{"n_layer": 11, "d_model": 512, "n_experts": 48, "experts_per_token": 2, "d_expert": 448, "d_shared_expert": 0, "activation": "tanh_gelu", "moe_layers": [1, 3, 5, 7, 9], "router_score": "softmax", "normalize_top_k": true, "routed_scale": 1.0, "balance_loss": 0.00621, "balance_bias": false, "router_z_loss": 0.001, "init_std_router": 0.0156, "lr_router": 0.00182, "n_head": 8, "n_kv_head": 8, "head_dim": 64, "vocab_size": 32768, "norm": "layernorm", "norm_place": "pre", "norm_eps": 1e-05, "positions": "rope", "rope_base": 57200.0, "rope_fraction": 0.25, "qk_norm": false, "attn_scale": 0.125, "tie_embeddings": false, "parallel_block": true, "init": "uniform", "init_std_qkv": 0.0194, "init_std_o": 0.00413, "init_std_up": 0.0194, "init_std_down": 0.00207, "optimizer": "muon_variant", "lr": 0.0109, "lr_mult_qkv": 0.4, "beta1": 0.93, "lr_head": 0.0111, "grad_clip": 0.5, "warmup_steps": 200, "schedule": "cos", "final_lr_fraction": 0.1, "batch_tokens": 262144, "seq_len": 1024, "doc_mask": true, "train_tokens": 1147000000, "steps": 4376, "dataset": "wikipedia_en"}
Below are experts of layer 5 (counted from 0) of a mixture-of-experts language model. Rows are named router (the router's row for the expert), down (a neuron's output weights, with its number) and show model dimensions 128-255. Each number is 128 + 32 x the weight over its row's rms, rounded and kept within 0 to 255. Numbers have three digits each.
After each expert's rows: "raises" lists some tokens whose logits its average output raises strongly, later layers aside. This comes from a sample of Wikipedia text that the model never trained on.

# expert 18
router:154083116085096146144100130135155126163175147167103131145123092114073158118093073125108111056174098143155132074112126130182142087106118119191160096111200121119124109157048154150076124131141134141098148127157100048140132147125158167137162055192091120124159135057086120168029135156166110142103144184116121154154137121125134154127165053093149098193104094094124152146116149156139149171153
down0:120098181133114156183113102135185143151090165200092157105152145123173102097118156151088095119110129076076112107126131072147186133162184144137129130061097065130132154101131066134123070106118134165120167109107082129175156126163138116146052085118138143109117108050146096121136123125128126123141170122159179121146184093179144133140142105152181106144126200134120134150075087170117062187147
down1:166098142144127090102195108112188102145068155121097152125130172115158055173142182110122116149113122168088110163119096083131131142142113125145137112137102160163123099104136113139134127134109206139129116178114131148105089099140132120132093179121130168127125111063164094140094157109204185107079143100080125079121101173096120081102170167089145129219098156145065120143181142129125089163134
raises: " a", " the", " two", " in", " an", " both"

# expert 6
router:162079165126090195176119132080191089113175118164127113172110173121142087175126095086143174151119082162170050130076141160196095173150136157154111156145079110113042141144115127139139123111102146130104109146156163153180165086088151162119107105122151166148091131157133038141088119134127125161148106205129117125133093089117118142058121109080168121114081129141180128087069084165177058116152
down0:116120106140133150110061154106132069145113127110160161071152146152092146117137131069163147109088163083133123101132101139090075115107102142121162145145116099101135130105090185123120111132175140143148121121180167112075126125105146160089126183074117171141128143123150117144121184177132132122191100105195090114148147147120158139034142087110075094116143119130090143145140092167130163139102
down1:090088154121102145159150157127120141120133150150106134103137108191162099143122072159121095128127084093130151169128103125134094114146109094150115166051121146120136134146128078126153165081177064170146108152112097123134069090143138106102137144147138107146066227145103165171080108150074168113114126194154153141152125126197126148162079158148170102136176090194114122110109118089114172144123
raises: " of", " in", ",", " and", " as", " to"

# expert 16
router:173115142140053133099102116128126107070173080142120117122087164129102187195134073157106145128161129086168119135105110056123118131111077139083191071057166156154135126183111127105143135088142096177118118089123223130134130125102122155125118172140099102148096111170125168179115135159125187132149132116105088175125119070158107157128157145133106112075137115148179116142100121163168138128122
down0:167138130095067147089116126160146157064169070094103100115078121106190107125118113168154132096157121162105130104168085129089097125172100144142164132104133103093149126118057154144140160120097127055153183163154088102154101133099078201109139115169148135143118119086097121104165102133145104083128115135133098126174127189103132138081070110097109102143120159151125134164183162140121162111135
down1:172128115098136159123109134123140118161104151079133135082134112108146147100127122125165110150107136145143184162097088132120126160100107136163153130150127110101135096146121041093118167131107158125146101130216138125103127138132120087131142112109140122203128152138118136099121138159157154123104143160089159084078130115078122160168153125124073092118119120083089088184149129109082147090125
raises: "-", " and", ",", " in", " (", "'s"

# expert 17
router:166049142115060158137086067142159056106162165155055148134180127152151109140156117071112135141123119150132144127092122131114119111127117138141106119134083160096137160192129153078108115110106164167118186133112085129140135143112158135093176123124093091165142122100122100143117116136143089110114088139143176109107203093106138148095192053130113089153161196116198104075098085159149085134134
down0:080132147110146143137136152147155162135104146177155146126163119206082106140162202131150083101090152136141111111114128140144131135120076091120105137137111081180079130167046117156159089129196104119108087111137137033168134151139095116130144078129113112117144158102117146138083103152130087120110118106085161170055182144203164149199147147152172186088084150129079137141127106158159124113113
down1:162121085178149123115109120162163138170135123140162130131152121142122098143148117126122147072110173120144097164122134189127122166159095166094150085083149115181087095121123138095124134185137138107109102109111086137112127151139135090085128101144176156147095122144129113104084119127174150128146185051094150086151090075141059083145130103110080118091110154089092148158044139136089133086077
raises: "\n", " |", " It", " There", " In", "\n "

# expert 19
router:132166118125117129149112069163143119113110128132103127156136126126051114132136137142067091131128135121151114101142141127141141141111114135196139145074079188136120078122135198109096074091132147177135157118100097122174158150134167097131154089168142133129046129067155056155086097181118143185081157126166121153160123093060090142127141090096162087164152120124118129120152115115164106174069
down0:172108121124167116195175161097156122167164095126139111097092179187146153133154145119135095150136165130104150104117109108147176107152152137129086121084118134142119137108148157109165103126139197174046111128100110099131169127100134100115115078131198195136155111150140126117145068141149125112093105113118086139083099138097112147162130163064105150142161158118086168054202133099118123145098
down1:103137076136112133159091139156105164149135160096079028097143170119122150135140140136139093145138186085153115066122154077208168175140191063114134067101154161086151158172119107105167137125067146116134152111185122155082178175072072111111114105155139192141181108109119116078162127065139180152173120150121132112119118082147110163123144122108168107133109183129122137122085100201120095089135
raises: " the", " a", " an", " be", " \"", " sub"

# expert 32
router:149165194129112186133091145125130083088139114137125138199115119129073095152144153134139172117112093121117086148158130114137133127082127170117149111151167139097111117110088133058137112142119131137132170145102132124174116164082165113156172110116050123164094099135085105121136075150167141100084085157166128112116106153167117159115130049123138118157125105087118109120097069138175020093149
down0:134061117128102084092070118177105051094177133080152101091101126132151159175157119149131069126147082137215129109145174174166167147103108141090109139084163158106128115175167135177113113119120106109117122143111149108074099084135141114160178111162129112102115159140078174078117139146121159139077194127085113148126182131174139137155110123157077135183145103157135095154115093123113188139085
down1:111116157157120151073143114106117101155123081092141098091134145155115090137060112114146157121135143102084126075156118123126175110024155120121143153140115137100143198100122141118151138170077088133122124136149132131149111084136110099130113105198112073134098143115117121181096139101166098124149121151206168068108120137154117166194132113066157150130104169108052126145123130113160135150132
raises: "-", ",", " in", " and", ".", " ("

# expert 33
router:164139157113137151110096108089104122107119119186104073148096070084073119159149118148102129129129109144127124062085096154084132124159106142120142124134148141107117117115138158120161117069081169151126136132106180115143131112111122091138126082124168154125049181140145113152124095148083103121092116162136113134109159083064073160126149113099178104116144136138154022139149136135118087093056
down0:116155154164116089096115120148130148109154135099158100154159165182147088124096206174177151147133120135099169128148132154065113129140151127064146211087188094118108172155154088112171133118145157109178134102142128084129153078125094137085126106132133173210197155112178083136168104099150114127162074090091171110096104083114125096106090127102084126125152146159111085137105166100137184139071
down1:093121069138087130124111085163131083103105173197164110136059099097154117136071136136148178130134157130160105143154033140167156146169182190173103121116169139168097123141191142103121086107098107071130131108173142154156150067085149124144144131099145121129107136110148108090131099149075118111179140100085153119115101075130174199114156156117190086107083187134139111155064076145144147136161
raises: "\n", " ", " 4", " 3", " 2", " 1"

# expert 45
router:128090172137053170135113158104147131078149129145115164168144121129139099183143136119118169095121093112156059198146081126157145113099155119094133108111147163076043152112124133036087079133107111132137100111142118134176142138092187156133166079108132111164113229165138111115096123115188151174147125148170124130158127123129166144115151106109116085106134116076167124105114098166180060133072
down0:129132069172159115163155109171172100108166128146097133131156110176161176164122140106130165148168142023171137157174096118176164173143138052090102182140161138158115131151164124175185120167159105097181155104092143121107193103092065125146150143122163114076057088120116063133115178169201127109153103142096139128103088138202138071080118110143135110102149173158133141127092086186154114165199
down1:143167155146116140080138156092132109190151175177070107133136116127100110133163089147123124077125098136122151072167152163156117117121138122162118130053070114134130095149101111156098153128135169138118163163120138101144122152097147148122140140135089129177153143149116190109119121114121086148105111143165116101139134157068069176148125159092135175100128111139125113185116108147086153078156
raises: ",", " and", " in", ".", "-", " ("

# expert 8
router:170067152147087137131149167106174075087150102117107128183115116120071122195106080125123142072140095152152108112143112120163115162104114149145166092071109168174098120139134135084085085154100130172176149143141152095183179089132198151099110067154116108152112130149120130116175101147103098103108097140142150117148120112141175158125138131136133051173127128145145107139108130116116094154064
down0:060120072171142141162137108091138103156169102048145113125144144118110162093178197148143102098180084118093101121114103107122105082113167091141096097129097165124111085130153084197113111147092116119114141115153161173087142193104099103135182114124148096071181103186157136166120141122123194119108116120086052146189051207155156086097116145136181123115126119101129155134116174115189172079153
down1:119130172092128038126128152179147120135091130117109154072078133159127103095172138116150165121152085112142133161171066080162089125129128158115162127170156161128156151096152175123119138132120130149101128114160064157128111120130159154135176128154139077132125082153045183118173167161090170118123111135151108123144069109176158084097107163097178080094136117191158075137153116084098132111126
raises: " second", " first", " high", " two", " large", " 20"

# expert 25
router:126146093179112119141064133091111077114142103152140088128155156118063165150167041125075099147154115178171090105094155101150138130157162134143126087125128171204080135091120127138145123132095181192159123123094115122140134091121117161146124114130136140173150151116093113162091141096110102107107114155142141118243123103121097167131137113087157137158111089121097133098121131129179108125152
down0:109115076090177131146179112118115127160078118116124200133123187102189105128115132118159151120126152153142098098172114142126099101127204125162116074119117109121139162113141136151146139192098074156104137212084147120179117093159067111085103154130087146094147155098079158153133129095142159127117170089178139092148083121144148134163129156147173121139168074114124132115156109124125108183120
down1:169134119180132100079134052153103128158128170126124128125112127120150145060145136163146111143092064168188159137153142103191119184124117110155126126108129027126158129102149124062118091100192131161115174078111117085097152178124074133112144086081119130114092170107100090150155112190151081154140159075200109182184103109108146162148127152122095108080041166166122141148154148067113148097122
raises: ",", ".", "–", "-", " in", " and"

# expert 15
router:116125138144043180189129186110122110077126139167102117134145101145092138146137094088118116104140105114146064151137088155175147140164116160161127083114210132122122057158177128122098093119087128146167103117105132077235134121104139083124189102135127126151114182139103100137072077166175106150083128112135128121162115083133143159104164088131164077110125135116145117106106163130169133086133
down0:144145116145084108153064154165164082144115101135138158138112133132149141139118139141125127182201167127143160152121115122102136087140123180149127104119140109122186120200097171114131099165115111162142174143146182136165131177126083125139170119102143108110120137111151133105129102104154138132168169103148157158115141112151073147071130167131189188156105165080131068105156114162088111158136
down1:127120120173114147115159177108097101169150060137095130096111110145133156117098108114141152124122182079122138157146129143122107096116167099101194014140066104131196162129153144114172108145193171092088137109120115102058155116145092100118165173164167103135111138156124166107058113182141093163152124132102160174099081133096065086090162145190130158154127188129190033134139183170081129100166
raises: " |", "==", "===", "]", "\n"

# expert 38
router:136067149164098124119118146093058118065188109108117145129142135137119103129144124147172133171125095098154121118143171129165107136106132123140150097097142120208113092108135173098115154131162169116174083122106187107159202123103124112127168066152143145112151166034074153181111082137138122141168130210138114096131129101092160134120092118124129108129115079125192133136143188169101087172117
down0:122105119129083178074166116140095094133135144110116115082099173184139153117121106081182113114097188039150155154116140157120113107101121092162101143110071122161132097165097132101201107142160162077109102070163150148149084101147153130131100119170138147135127116123167158164155155088173133138106122173083113144099130064106076095141165048148145182106118091125072125117085122155058133137130
down1:115150128120139143139139122099164124150111141131130075144117185135132138123170163173131144095117127118120105110169156090086104122099108114107093162055178164100130093140136149136115089164140105158082111109106124127112146129071104145189117183156096127130105118124081152130093188102211138096108093150131098081134136168109113104086142066102117148123106106070098080124161179146134169088143
raises: "\n", " |", "/", " in", "-", " on"

# expert 36
router:156135153185093190099067117133142096140087152175116095137168128117132110160156060139121145149148105168146067168104110123174096145082136134122161060111143130137103185177144148073172095120128091175147138136105157126113177091149168116187147107185176112184148124076109107122090132141112138162113124154078159128177157079082022178120125071122140081150155110115172082165150152117137134139097
down0:141167145106170158125195143085125119157139120232106108151132144080130096167062062086117154088180113164100167093131158109083061127172059137188156140177071184149149181152159130088173110107142087123129104142078127098119135123088169116140164130153133181127160138095160127169099089114194191137166139154128048101115162218136128188087178125177177127109135193166084117167134087172110144190115
down1:148140119140092090078152187157130120138117106132124103174103106146118194108219130158137122109157178080064151103148120122088182147098174131170102120099108125125164180153149113188183105107116139096115058083112183142149185159145154118135107177142140167136135209081119128155135117158159090077113110078101133111093172138107138129090119113138128101116153134127131121157097161116151086127147
raises: " and", "'s", "ad", ",", "-", " the"

# expert 5
router:143082138138140132113130135112158147066134141138107078185137129104043138103180078072119087100132110147139054108126101125111163140126118163126114152122169148154128086168158190158084098123078147142129089180127130149157127129156109125186156136136064086105117161149118117165119052156125082182128114115135081111146098112107139123147139100089169104184188155104148080161083122171144141114075
down0:149145071118149053184175156099084208168155172087105131184094087120102132079097102136097090137174120142170122133139141100153082125061118133095131052171166113148128135149135101165138070085080097150085195102156085141103107136114199198126154148168137133134144152186128147096142121071177137127161144122118161121116145118165122087160145112182119125140114120122125073090060141099132138097084
down1:152143106112064125159129137094173102060063131127082182105108105127157165098160160141147121105159113132102091183102181069148093094107136162136141079148131111150109070114137123063172149155148127155129148155092163136085092118140059106070107140166191114114160148142140118160089154160119097094144165108177120115075107088157135168119141089152128165106094110151141128143142111070075160130084
raises: " a", " but", " the", " and", " including", "000"

# expert 26
router:164112126143082172126116149178105089079151131154107165124099109103107147180132150058125155111137081163138123183139116085107148130112155135096156130070130134133111100135112130105089114127152097144131165134161093054119138158099144119110140112131128153156097140129163105109116084119137145136118086112097154122106124115135129157079156095107222120154126126131161138099160111099184135073118
down0:123126084119153139131096032199189135127131128078076102166082063121140075129153124136100112095140137082109146113165125187090102173182157099139062151093056122113093112123136125172143177123059131152101181077137107118155114120151113152143117133112165104114146133109134126176155068118113137159161083184142131092154124133063136129149183139162138083173118163132123108115119105152108069121124
down1:176126092087149111117153190176164054074184163152136167146133129084114063147117101121121140135131121099101124144095152139129093161124181201145134117137074133120155172111144169107143183109145116167096094120051149147095063124125170169130104135098099136064107086122144129103123142141139135102093091120121144143111091075074125110167126138150140135136162119121123137102173081205130136109132
raises: " and", ",", "-", " in", ".", " with"

# expert 21
router:171100143121087152147079092080161090115125121125106129206176136143131140114139099189124161127142100146140092142123128135143127169137162147132139110120136170147132148145158154137148115133059114153092128140125105078128120178112150132132156096104097130128161150113108129183124107147090140153161084240099137086110180079144106144114180107090158046160132175095190121140095137136143102105138
down0:125117065160134118153188111098110104113140103118133173137106137137119191124082125127045150180180152120105147104116142141161131144149116148095074071101127140199083146140152108115143175085146115108098174111167126112079097175169110132142131150095162124121123150127108108191150167116187091174124145088081167115064096132107159081111166129101172118123201208125085118129166093158123109199139
down1:115123122084129144149121148130120157122094148124078139105161164146152076155173091132093155137184112152159142164092123150130085048112086126177113185131109149079127178100115122119151166139161155051057098144127157162148156150162135151065159125111174065113113183079150114109110123103169132156127171101087132139120136163145126175136148179098080101117086067154187111162116120074163127103156
raises: "s", ".", " and", ",", "in", "id"

# expert 43
router:153099204144080148147092147093133078138151149154090108127111109153088107161143043132156118105141108146168080110133061090140124130079132161138125129108201145111079187181144150136110113104111132157086120158134100104129178108112136087076156099089107087141143178114082156152090108063116094137129126140138088129181155069165150151119169057106187126141116166111148132135122162180174117075173
down0:136182078153153132199138125118162102159148110095188175141086073165084122132144194111132097127098136107165091135138150106079135155110151066086081134073165125096141121134121116112129099102120142141156100101110123107176049078131117154133191185136159100137096111131165091156185128067074216114091108193108160191098084133135156107059139137124079116135143104182107087126081115164080120190188
down1:170114079202167075067143129100116111175130177118120164136195051076192204075136091129154111174172134145147193100118085128101131124127183127108102139132143150145119117104148190072111120075128166129148126102103085116166079113122148110169146108130130098124124129065156118082088122138088088151159139161141120160108151101109073091107122134123138150137142150110131070134143140122206116123100
raises: " and", ",", " in", "-", ".", " of"

# expert 30
router:136136163112085114122144140109111096125115169123117132122083094126096169132108060161129201077145080132136068109142140120140129165115102160107139113133154128191124193146071169148116090109142140154097173135107165177105162114107086085171118113162084104125144113137089135118097032144149128173131131140136098107103102071111135177114201118134159086176125137119100131094108135154111111098102
down0:135124215132186137138087189145204105159098084184127171131102126107128107133124158128099135114113136172124144120146065064135133128160142069110146162111080102169137135240159151100159135117150114120193157150142172087115147126135073117096115136142111099149140117145130119101145080070135123139160151081109169161133105068141118128090151137126134083225145168119163091121168092095079103128125
down1:135121134152105165114078090127110148103141063118109180209094102090129125107076174113095112101141183144107126156137078202147120122164037131075125164140179124106118099173111099119080168161118170056169127140071070083134128145099102159187115134163095177174122150127156076079167157121090144108102117155103145157132137160100192118217094148146119150186119088126125180165118161132201085074148
raises: " and", "-", ",", " in", " (", " of"

# expert 23
router:132123169216081170153129119093164140120126128173133193172135133101111138207132092124103073159150032195172077142119094103175153101093157155179087075074177066112112102127134153108097121139124170143099140122147171112184123134120156019117120148170087069107080166117090138147122121115093139171116126122120103080184109139096119125068140067158145121108181089153127156117097112130162105108081
down0:198117124155099131156146149120183087151149160125148137119113080133135126152070092166120071073110136166091142121085086095156137066114083061137171132143162180140108111107127118112087140177104179145048089114087100068154137113059152133127090170174153140128084144104075169113134126100133104099123215138057109123138100072169127131200102138190059118080144110205158106138163166193141111073103
down1:160109136177130126080061117127125141125117136143064095116155148150152198211146131105147114138136148116192109092154097055134113100119134104158111113104143001174129087130118099083158124138081116092114098093116145123119082076063124116030142128153124130139153143110073141096184147121191138070180168124088112123143103118163120102153167125147142138131165070150142096127157181121135089084109
raises: ",", " and", " in", " for", " For"

# expert 4
router:152117090146112147196043118100105110141156142147081174145150083113098154134129146153087101108133135105145150094098141135149103097115117103130140083061157121131106036120112142081099089111116139108127036154194170111198109104111147134139172130091075125139123147134092111142148136137134087161116128118134058137122116032117070116115101100134098135153200151108136125090142153151168054074129
down0:151100153099131179221097098188093107121139110077118129150175164099093191123093130109160135106079151192075105110143078090135111158140132113119140152150106104122151117183117119124117181158164117185146129138184068150149111133111109135128123127077145122144133153087137085164165152103137097161139067123058111107175124134113120136163076135182116142138153116112183140164096126143116112137110
down1:148179177080111134125081164132142192143092082124084123113163132200131113131147156120138105139171131114224142118126132176140144108208103131106209083120087145098135095146130102114117221130225134153158126141089171121161123140127124139096082108142154170140153131151106100111133164069077124192132107123092100077163142103087124128174166064113085131119083116103079123078112166151148091181108
raises: " ", " 1", " 2", " 4", " 5", " 3"

# expert 2
router:155130118169119155113110097139149092101127161168126156178116129136133098153153137113099135167167066162165046124112091156107122121106137152123168049133160124097146080151092189117127124108103148143156133175116171101111162133116198118139154084104095111173073186153136135140135142162117143136065116076088129037095140093165129133057111085075106109123163158115112122115108111170147088062106
down0:165121125132114147104133127142093147133088114117057127128091069169105177100106157157085154140135079153073144100199117153135051113159111174119111183173201102124157085189171168184145234140144106116147109127127130096134159089117165080094083133110163169121103132113137168137153100122155172146100102171102179098100107135093112149116074116115151119110151110075091099150163141129154144114083
down1:166101142080137153119129161062082079134111142123141188138205102087132059139109161142140156122149155181112095129149113155113159104105115126125172138130154076089165090144149119106081154115104091111096108139111120188093074122099124100089174144172176098192124130152118152097119099139206108130133181143092140126103121169170117076161119164082163171177155085131127153119111126135132155108110
raises: "ir", "vel", "k", "i", "-", "ol"

# expert 41
router:109151126148087164171107183100118124083132123189155093170097099080133179158132045135111148079161110123159185107104107122149106112139133135135138099059170160108125167170127122151105113082106149130116139128121091125102118108106140087071140120124117117180161083101135100150116104093124068126112117101128134121183116145103142148102072096110128151104132103076144126132069157165151101127146
down0:114168135055181129075099156116148176165075089115181177093165115175161131148100141105199090164167178116114185108058122140161118097188156084109134109117151098150122126140108111173094092147138114148176109120104098212166109209126073149139097107064180129129126133106139092139076145158178106113177135097060111109170131127190137100195079172129072124129073095141162112095129151139115074143118
down1:187114119187145145167110152164118082106157124157131140158120126149170144140109170111097156107122151113097124179126134108120054082171128163121119106144106137117104055151151109133124127161159168115160156090152095082117065127165094118110080088103121112133130142132126145068094117109138128105177058150155140112095109142067158189144147121113131115155071080132112101102153109112107122168193
raises: "\n", "-", "The", "P", "In", "B"

# expert 11
router:135107148157099202151130081141150099136132106131144087141137139163093168123155105155145178136149086052090160121133124137109154146086141137173205098137182118139136120159140202115067055076071149222163096155131123043167129146081183138143147160127077105119179142070128122144071174144083119122102167060147120111142129064108135165125160090126151090148079162116177080165095087159168114132109
down0:159068116089136136171114137133126112109142065122157098071164113076087156144144110133144079158089164161170141110153113116159137150117089088141142119172157119084128152108117132127069143083161040106158111122097138117153142096130147122139061168048149135149143068198211112105175077130178164116142092155181161090119135087133168165151129147123137144078149137075102131073113134127108166089162
down1:147092124166124181124154148125109140193115159127168163132157058168146088074131132096081103155106085218192118095205184159174118156171098111093130137134081096178190114166126148142127119145083104144139164120126131165170092122162162118147120126174121138106159125107139141125143109160180088130166101140105110156118133137136046161144105142110154165171134112150197144142115150107165126178119
raises: " in", " a", " the", " later", "\n", " m"

# expert 47
router:154154115117115108097115144139156146088133152152121097177140132160081144163108118142085094143179105089157170135093117125120164160121129140118150099088210133113129145121109091085140104107139157142131069205161099135118153146105109113145140088144075186117117118089056119082080123150147127214060107113139153163104130067137109181071129134109135082115180146104166107140106124165141102141098
down0:099127135144131104139155145120159136065129151105102141160155114094179128128128090123173147175162154129120100108144144134098100186117107103153180124138083135134160079155126198147066168119089105191098184105112167136168102103101097106080170116177135053067104096101128106129157111097167103134152158146095106078092082106124137150135127174168173108157121104125150156107107073088146168175130
down1:128064072143110061150147123124133181136116098096146174113144121205115143052139126149157113108136141130147062159170131131135133119103100121118129101132126163098142159134136142155171110152151083113099163150070186158085118100135148098166107045139138129095131102100134115107169133125161159082070161125112070125110124162191136081130111102073149101081139120110060137172117121122165086158106
raises: " the", " a", " an", " their", " two", " this"

# expert 28
router:142148201121142167136136087104194111098134150160138132170169088102078122137143191121110086135176148123207126122107128130132135152105149147116157115097172120121126151175139158165051114084087145158100105166113124089142119157106140162131124112118161165132118139074140098136133072114161121161085125166181112127099099160091108166122168088129114091103132098104144091105141147161127113126104
down0:161113119172104172129124070126143067131121068154092128085136134061144160155129153116150102055163116128156150170104122095130117106089096106154132154088167102040138150110080069133127119142174182106099148112132141122095113148147122169155141132115121144093137137175099062108141156081158134152120106114130106172115107105108108129108138154092113124130156105086141156135128164163128148160111
down1:149145097108121131145117137112196109100132088144150175076121170117125199128089115071096170144136134105161102147095131132112188148138131186126144108163140185174127127185111159129177150090139175156080110161094176167112124086126121139129147135091141169151105082126137143150152180187153122122116143172131126133110142164099131108199166131095117131142128131097148139119102062072154170091128
raises: "\n", ",", " and", ":", ".", "-"

# expert 37
router:134111152168071144173085122103145094123164139144103147126149150129069161149164082151153143165194141163135130108129150131154154170153119109174131133027127122130151165158099128087111112126098110168131117115126115067168090091128157138160163072079153146120109183129089054167111082144108154147126161162106161068145134108129081168130104124133155128125147165087132103070127104154168137104146
down0:137102160185132090162196107163126159132231156163051104092187089116201119147091149140123117104074099132145169167136106117099100161162151168161114132182125174121129154125096072173148114127152159151130077127166121088105153122156116139101124179151115137108135125157112200077149130200114148157159127150107116118051102052084122114103144120153174085098122066133111126174082107107149077105058
down1:144104145099111121163193128089116167159147123151140130136111141099150131127145125077146091093147100137117129097123109106096150109164125142109134155101119126169106124134098091150169103134090179121147094199108165149090175100133071107136086141169163132191148095154136151133158171163165119162158164099170160135138157107114125059205130130177119178162161101104144120145158146146143108160097
raises: " the", " a", " an", " one", " their", " two"

# expert 0
router:192090134158145140134097090138163115123170115129117114184123106110139100119134132106147103094129130169113023149141073103124210111134115138190186151138105086136111160113103202075157127141098179146159156126111148087152134133088139156129153106103119137122111194117125100156147116113107133150100122093135132097167135087105101121146143107149101108137154135114096100120109120193143136171130
down0:088129117079164101133131128108112156173116108099136089163143095131152128118166103099085106184108166124131127128073079168083154108162048115144102117107183126104139121111131154104111115094156159100167067135107075134090112075107182112122114142078152165115147122112091159092184141135140095164101103158151123125143164172083095121135112094155059087128109140134160120145141129135134061118149
down1:179122158106143102109134138150143143128117103199196128094105050181184120111073135161161123137126118108162179187098141118107146145122155088094178143139124128059191155117225117123115121062138129135148122109130107119111148069148143125067182122040151126072159076187110153129123117148131128145088220127163135170147090151083111132128077156134107131190171069146090125159078133135110160173162
raises: "-", "|", "===", "==", "\n", "In"

# expert 46
router:137131173140150182150074127112183086068137049191151109112168114126120078196142130143117141110190150141131158090100116133156152142114103146155113097120091146162139114096140156114127112063111126145124124171100105113105169171070149122130131120134136114138108172123075136134109110114141113081094117098112185122108129139078122144148115122079106136164127122127147126056112169122113107121103
down0:109111169129115112135111148152152149117122092176121140164139155084110107095118069142093168105139165200124139105194152094169102171097120172153138145082140117155119097079131152153175148093131153172110142174153171155102180117143082140145102122102089138163123125098153134101123205170132115099168180065068105123084099145134160082112151105119120112168173044114103139119115114076120137149090
down1:170163150180121105149152103194162139113148150112131075118174129069119192140138127147177135112073186144140150130088142037143153129104178109132131100122149141082126147123124166156181138157091057130152129077116146118188077057111082161060094110115076132114140131116121187123113100082167131058116103094145128096124133148093072067103139101112156099126087162118123179156144133167165113105134
raises: " in", " (", " The", "2", " \"", "5"

# expert 35
router:142187166188128162205119109134186157102156128135081119179140156080098153173161103067143128142153132146146097113106071143165125132085115120109127110159178180113122255151150130112102132102153141141156100184195068138103121157138150082137147113118124090123123139097098148160100133104149121112107120181170123126151069156149184142124146150131118161073102116087104112126103146165134154077122
down0:108148154216176144110095127137070105125138163107094165180121126157087161111109177124113159130157117122127060137123207088138179108119107075099127101127163099105128126130132163156177153114130154131103138093142097198135125088132181146124160176118130101068144129180120138145182104134130167188182134123112088127138132150134098136097127112152143103091092148191098107137133120068147177117113
down1:177163152160157217127150124139118124089121113093128137117089141147157143134133161135131133144100119146080147144143108128131169109168142123144127130138109108094153134102141162134142191108124150097113114106060071137135181146114110173130172170145133135115070149102125148113115112105119148109219147103122119127159163091111140127110107115115074130114149177128126110130152116197152119072143
raises: ",", "-", "=", " and", " in", "."

# expert 3
router:127144154142147163161094167144137115081164125135119116137149132104090100131131143105152145164142106151158126106129118094151159102172121092141127110131146143103120165077150133124134115121142101152159150162133102046132124058128164115162171106141134160116145158123067069216150085171072103183089106128119112057104123105154126143076110062133158152146134122086141136170100158142113149089079
down0:135148098084160133112166197152159101125113151065118177081100130137160216121123111156160111132120114176118108152159136112188182093163152136129120068162091167144151083120130104079166131140139165133127130138126180120074195087089133102162100052090141116203184134135133081122117078079154104094089087113100104114137110190091122163210144094096101102144133149152131151152105156149125141141130
down1:149108148166196144200105100118167064150083121131154092153118107093160133105140154097164099095121109124131123124140097059184183139063109074102144136101114117107179162102090136126104131123133115129162198134137116103140129072081121132159176117102125160130140110082188103102099150124130140184116133093146131131126123107129120163144119098179116132095083158152144148181147081118143111143111
raises: " |", ",", " the", " 2003", " 2008", " 2000"

# expert 20
router:173091109164131177098117163141209106091138135109112105221112091142082112146153094112115163160139123142106055097142135076188157172073156134140130119113110129160099178166168126125140145117102105095130104200113101148132178121110151155126183055159140121172124154069058117132116154143116089120077108095081126121155110120174171179128119068090144147144106123083137102127140164113144071170109
down0:159212094105183103162143136161074152160056181098151156134117090107114152174114151095103123116131094117108157153134141139117083085177126096097084079100159099123085150080124221106090056135142144101145116099085177058125143181142127116144101147098159096059071085133130076119113078155157153148129105117119134131103118158112131086127136176171148121106125130118191131085105155096130092132170
down1:124115081111113112102104160126140167157152176080101123134124148109137094119128125138173053161096154046108136136155110106127172164086036137099201139191101170166121054118182119185126119144117059196075138152117111130070120115046161129113122119123119176161159072130115122101101130119158196174063077103145149106116121090131128129139195162098145098136146075118091103113111093072134164138146
raises: ",", " (", " a", " in", "-", " and"